Below are experts of layer 4 (counted from 0) of a mixture-of-experts language model. Rows are named gate (a neuron's input weights, with its number), up (a neuron's input weights, with its number) and show model dimensions 192-255. Each number is 128 + 32 x the weight over its row's rms, rounded and kept within 0 to 255.
Before each expert's rows: a language model's description of what the expert responds to. This comes from a sample of Wikipedia text that the model never trained on.

# expert 58
What it handles: Naming words and coordinates. Words about naming, such as name, known, title, called, especially Former name: in infoboxes, and encoding bytes inside coordinate strings.
gate0 [136 183 105 105 100 125 133 131 139 133 181  99 187 125 134 118  91  89 126 146 124 121 123 154 119 118  89 139 146 112 129 110 140 135 124 113 110 148 153 116  80 107  97 129 165 170 152  93 140 175 161 133  95 139 126 103 190 195 181 179 100 138  99 183]
up0 [125 153 198 135 129 164 149 185 126 101 128 137 117 188 148 123 102 142 120 223 132 128 107 152 136  77 120 145  97 100 173 109  55 174 135 156 150 176 153  75 145 151  75 140 124 143 136 160 158 175 153 190  87  68 172 189 145  90 112 137 142 133 186 110]
gate1 [139 140 135 130 123  92 155 111 140 194 117 162 116 120 103 107 163 122 110 162 164  82 164 126 116 177 124 163 169 144  87 150 124  74  82 130 110 116 150  86  95 121 150 132 104 148 119 192 134 166 144  89 106 135 147 157  97 123 103 124  82 152 165 120]
up1 [135 100 119 124  77 121 144 118 129 123 143 135 100 158 116 141 136 141 145 127 153 152 124  89  58 118 112 165 135 150 125 162 144  77 156 145 146 168 159  72 133 126  89  72 136 147 143 110  95  71 121 133  96 120 151 143 129 129  90 123 117 133 158  87]
gate2 [165 100 124 127 145 117 133 131 119 172 109 179  88 170 160 111 115 143 164 155 125 192 129 137 183 165 108 190 169 125 146 129 124 140 107 125 107 135 202 129 154 118 101  85  57 157  92 177 119 127 165 138 192 124  85 129 155 172  85 105 121  73 144 104]
up2 [149 137 121  57 132 139 144 151 193 113  97 116 121 137 105 156 175 151  85 139 202  61  91  74 100 130 164  77 154  59 116  79 140 110 105 162 143 135 110 137 166 112 153 161 138 116 147 143  89  82 130 159 121 134 124  95 154 132 108 147 122 114  91 154]

# expert 62
What it handles: Foreign name endings. Final pieces of foreign surnames and Latin species names, such as ić, kov, owski, elli, á, plus coordinate digits.
gate0 [155 149 126 120 130 152 172 111 130 120 116  92 163 185  83 158 130 161 105 100 165 192 137  92 138 113 188 136 209 120 116 170 135 135  65  52 106  78 142 139 126  68 140  90 126 135 171 131  60 131 170 133 135 136  80 179 154 145 152 162 134 143  99 175]
up0 [156 164  91  84 166 110 175 125 132 108 154  92 130 149  99 108 123 115  42 124 125 165  86 140 123 112  83 129 112 104 106 155  38 179  60  87 130  83  86 145 111 150 169 136 161  91 148  57 131 181 175 132 148 107 171 149  70 167 120 105  76 113 135 128]
gate1 [123  88 145 107 171 120 180 161 121  71 122 111  69 165 131 113 122 148  90 148 154 159 169 124  85  82 170 182 167 104 118 209 147 117 123  95 166  63 166 122 149 171  83 120 123 111 117 157 133 114 124 106  93 107 149 108 148  64 108 146 140 131 123 151]
up1 [182 138 153 120 125  81 115 152  93 110  99 170 131 136 105 154 143  95 122 129 132 150 149 137  93 131  72 160 127 154 135 155 103  71 140 112 169 127 132 172 149 160 145 146 143  75  96  82  80  79 122  89 167 141 140 131 117  71 107 122 107 148 111 186]
gate2 [126  75  82 138 101 156 163 165 146 153  86 147 128 117 151 141 143 127 149 105 156 115 165  93  47 153 141 135 194 168 162  98  82 159 104 158  79 174 127 105 151 179 112 141 129 109 140 163 134  91 144 100 203 220 109 108  87 167 188  80  66 124 142 148]
up2 [ 96 117  98 106 124  79 135 104 133  71 123 107 106 136  78  88 121 175 125 126 139  84 215  95  72 114  96 132 128 117 144  74 131 151  45 110 125 139 102 152 159 106  99 183 167 144 139 141 153 116 147 105 111 135 156 134 120  53  65 103 124 147 116 134]

# expert 13
What it handles: Mixed table fillers. Digits, dashes and pipes inside numeric tables, population lists and ISBNs, plus mid-word pieces like well, ract, respons in prose.
gate0 [166 136 148 176  92 155 168 174  50 128  85  89 155  66  56 107 149 129 153 177  98 154 122 156 116 137 159 134  98 100 123 175 164 145 134 138 163  86 159 136 142 157 120 112 127  93 115 126 121 120  76 161 149 142  62 122  88  94 162 152  84  72 163 138]
up0 [133  94 127 120  87  12 106 136 118 148  99  97 136 165  78 158  66  95 165  94 146 180 122  98 156 140  82 130 125 146 166 135  75 121 197 107  52 185 167  84 149  95 119 130  59 174 178  93  94 118 112  86  65 188 159 167 126 143 153 138 152 145  55 156]
gate1 [ 97 146 143 151 107 172 136  74 166 157 127 134 125 142 131 152 128 129  87 167 134 128 129  80 109 106 127 139 164 136 168 168 139 147  97 167 165  70  91  73 172  81 111 129  96  67 148  61 101 103 155 193 100 147 158 126  66 140  88 147 146 129 173 140]
up1 [ 91 115 143 100 115 135 112 164 185 106 164 109  99 124 124 177  77 112 122 183 150 156 164 151 155  79 139 146  97 151  96 126 188 137 116 174 125 110  95 139  36 146 162 135 162 113 158 117 213  82 147  72 110 129  89  84  72 132 113 133  76 166 128 114]
gate2 [117  87 114 141 167 112 170  91 124 177  89 162 126 158 101 116 167  85  88 111 177 163 156 148 112  86 177 172 180 159 186 122 106 165 122 106 157 117 165 139 133 124  71 121  82 133 138 149 128  92 129 118 109 102  89 153 130  70 118 163  89 127  91 112]
up2 [186 116 127 116  75 110 174 129 102  78 117 153  68 144 113 143 174 101 132 112 148 168 122 174  83  89 118 147 169 147 167 110  45 185 126 121 209 132 144  98  63 103 125  85  88  91 105 166 179 116 141 122  78 135 140 123  96 166 114 157 110 161 194 153]

# expert 27
What it handles: Career action verbs. Main verbs of action after a subject in sports and career narratives, such as left, took, moved, joined, won, finished.
gate0 [199 146 195  56 111 123 136  62 124 112 148 130  89 112 146 156  73  94 121 125 114 219 113  89  88  89 100 174 114  76  72 102 133  90 141  95 165 142 162 154 139 160 149  85 140 116 128 137 111 169 148 132  93 150 125  69 102 100  90  83 198 180 154 155]
up0 [121  87  67 112 119 163  82 163  98  66  95 131 156 103 111 145 101 131  85 186 141  89 181  83  96 152 160 118 136 152 123 131 111  96 138 167  66 120 117 189 113  59 112 126 160 155 129 131 108 129 108  80 101 147 110 125 147  87 177 133 140 131 155 166]
gate1 [161 156 161 189  96  99 111 183  97 102 164 119 121  75 114  86  74 126 143  74 124  99 176  88 144  91 150 117 180 178  98 169 121  74  67 134 114 159  95 163 183 124 132 138  86 155 129 166 154 129  92 110  99 150 175 114  92 132 119 123 140 154 138  98]
up1 [ 92  77 152  95 202 117 154 140 157 154 133  87 140 131  87 146 167  98 133 114 104 187 111 126 113 137  84 137 158 161 111 120  92 137 115 142  92  79 103  49  91 183 156 158 190 155 143  87  87  99 135 131 173  99 153 110 168 161 124 182 200 133 139 140]
gate2 [162 147 131 123  88 150 110 184 170  74 134 152 159 169 148 100 152 127  71  72  74  90 127 106 118  67 118  93 138 155 108 149  94 154 182 157 128  70 190 146 200 168 166 182 140 103 164  41  80  92 148 154 160 122 144  75 121 104 128 131 132 142 138 145]
up2 [134 110  80 131 116 147 152  87 144 140 108  92  88 129 131 148 136 143 120 128 109 165 162 157 123 108 157  92 175 124 135 136 110 118  66 119 146 100 154 107  85 108 180 110  69  85 106 161 150 180 109 162 134 140 132 144  69 118 107 163 123 115 105 148]

# expert 11
What it handles: Numbers, names in tables. Digits inside years and vote counts, month names, and first names in election tables and biographies, such as 1959, George, September.
gate0 [145 123 108 120 165  80  95 142 130 105 189  73 112 196 114  91 132 124 136 122 120 148 121  38 108 108 157 167 189 141 144 106 180  86 116 146 147 135 107 176 121 146 117 192 121  84 129 163 156 128 190  93 102 151 169 115  52 105 124 147 104 126 142 175]
up0 [123  67 163 117 135 110  96 112 116 106 121 143 118 141 138 105 117 137 171  85  77 103 162 147  91 141  64  77 153 166 102 113 118  77  96  98 136 138 172 111 137 146 106 128  88 134  77  67  59 102 175 134 181  94 104  41  44  61 127  93 144 152  88 154]
gate1 [ 96 143 103  93  90 110 159 124  99 140  77 137 104 143 129  51 116  74 139  92  86 159 120  88 127 104  87  98 152 171 104 128  66 116 143 136 110  65 175 131 116 101 147 112 108 100 161 120 116 129 142  90  91 144  77 101 148  72 133 195 124 138 112 191]
up1 [105  97 117 174 108 127 125  95  54 116 123 190 103 106 134  82 106 101  64 119  90 121 146 150  74 158 124  96 116 133 164  80 122 168 128 147  77  61 155 121  80 161 133 148 172 135 108 112 137  65 144 150  79 114 121  95 182 255 146 133 131 160  72  86]
gate2 [103 168 148  15 113  79 142 151 120  95  80 198 118 104 133 120  98 146 114 128 107 153 155 117 104 155  72  70 173 133 190  80 130 105 132  99 144  59 169 162 151 152 151 132 145  79 135  78 117 131  99 148 161 136  69 110 152 123 112 144 138 161 108 162]
up2 [100 109 102 119 101 126 171 104 157 139 161 114  91 116 157 196 101 163 126 139 127 124 140  83  93  92 153 183 180  91 166 127 136 109 146  74 146 173 140  89 151 134 132 151 183 129 168 177 136 108  53 138 149 100  38  59 174 125 147 150  73  89 141  86]

# expert 26
What it handles: Negation and restriction. Negating or limiting words such as not, never, without, only, than, instead, mostly after did/does or "to".
gate0 [111 171 114 127 123 140 143  72 158 167 187 140 119 103 130 116 106 129 183 156 105 241  85 129 142 110 122  78 146 126 177 105 204 108 169 101  75 129 126 153 130 171 128 126 145 141 111  93  55 112 138 142 161 109  56 142 125 122 120 110 149 132  85  91]
up0 [129  94  83  99  82 191  50 133 172 150  95 143 157 105  46 144  72 110 104  62 161 161 154 154 112 136 140 154 107 152 117 178 112 126 171  87 168 108  99 193 162 146  70 104 157  82  58  94 126 101 174  91 103 162 136 138 179  98  91 120 129  86 117 113]
gate1 [179 138 109 138 137  87 103 125 104 134 148 163  52  71  99  58  99 156 174  97 167 140 133 161 145 156 151 120 139 163 145 116 130 129 134  88 151  98  99 100 166 112 128  68  98 115 127 126 105 110  96 117 114 163  90 121 109 107 148 138 111 129 159 160]
up1 [154 158 160 138 119 200 131 137 121 137 115  88 124 112 128 105 139 164 176 113 161 171 167 146 121 115 120  96 146 115 101 144  83 116 219  77 149 104 127 154 132 160 105 102 151 174 168 145 191  98 131 136  28  97 132 107  97 138 159 102 139 147 117  86]
gate2 [169 126 136 144 112 133 165 163 135 156 170 148 104 133 107  70 167 113 120  31 103 121 122 124 126 105 107 150 128 101 121 153 103 143 133 118 115 102  65 156 159 123 136 147 200 147 132 186 116 112  97 159 143 102 139 134  75 114  67 123  96 137 118 114]
up2 [135  94 162 123  94 161 137 115 183 136 130 117  93 142 102 139 146 123 151  93 125 153 132 142 146 147 105 157 138 173 121 137 154 133 138 138 117 139 180 133  85  94 101  99  97  98  63  58 104  57 114 127 106 119 186 121 156 126 193 131 205 112 159 120]

# expert 28
What it handles: Past-tense main verbs. Verbs after a subject or auxiliary, mostly past tense or participles, such as released, won, sued, defeated, used, designed.
gate0 [ 56 142 195 149 126 135 170 138  88 162  76 163 129 145 134 144 111 101 118 108 108  81 198  73 116 100 165 145 147 143 141 115 120 114 138 103 162  99 124 115 135 120 149 111  95 106 151 152 193 151 162 132 134 106 144 198 163  95 140 126  99  71 125 121]
up0 [146 119 133 126  98 147 146 130 127 126  79 163 129 115 138 135  93 122  88 101  68 128 145 171 119 102 160 137 180 157  79 140 141  92 115 177 120  98 106  45 132 144 179 127  75  97 109 126 156 104 130  77 142 124 128 102 139  91 118 141 157  85 185 172]
gate1 [133 129 135 151 157 175  94 153 185 107 143 194 174 118  84 115 159 169  97  86 104 124  74  97  93 168 164  55 136 197 144 120 169 135 154  77 126 122 136 136 132 114 153 132 158 155 163 132 112 111 148 136 147  93 159  81  99 174  94 116 151  76 107 107]
up1 [123 105 142 149  49  74 178 177 160 150 124 101  87 167 153 210 122 115  98 173 144 163 165 138  96  76 188 222 141 173 108  91 195  98 111 151 139 155 134 130 150  82 114 167 158 150  83 104  94 191 163 129  63 100 173 153 148 166  95 116 131 126 167 110]
gate2 [130  92  59 145 148 122 161 170 120 137 111 171  92 108 110 102 156  93 103 112 178 169 180  95  94 109 152 124 164 147 170  91 113 116 128 122 113 130 202 137  89  83 117  93 143 139 108 123  91 138 107 154 116 136 126 109  97  83  51  93 114  91 140 124]
up2 [110 164 167  62 147 150 101 128 126 137  97 131  59 188  94 129 123 166 106 118  97  52  96 169 109 145 139  89 138 116 144 175 138 142 139 167 144 134 124 116 107 132  72 121  91 141  92 187 122 103  99 134  43 127 136 134 139 102 111 153 105 127 141 182]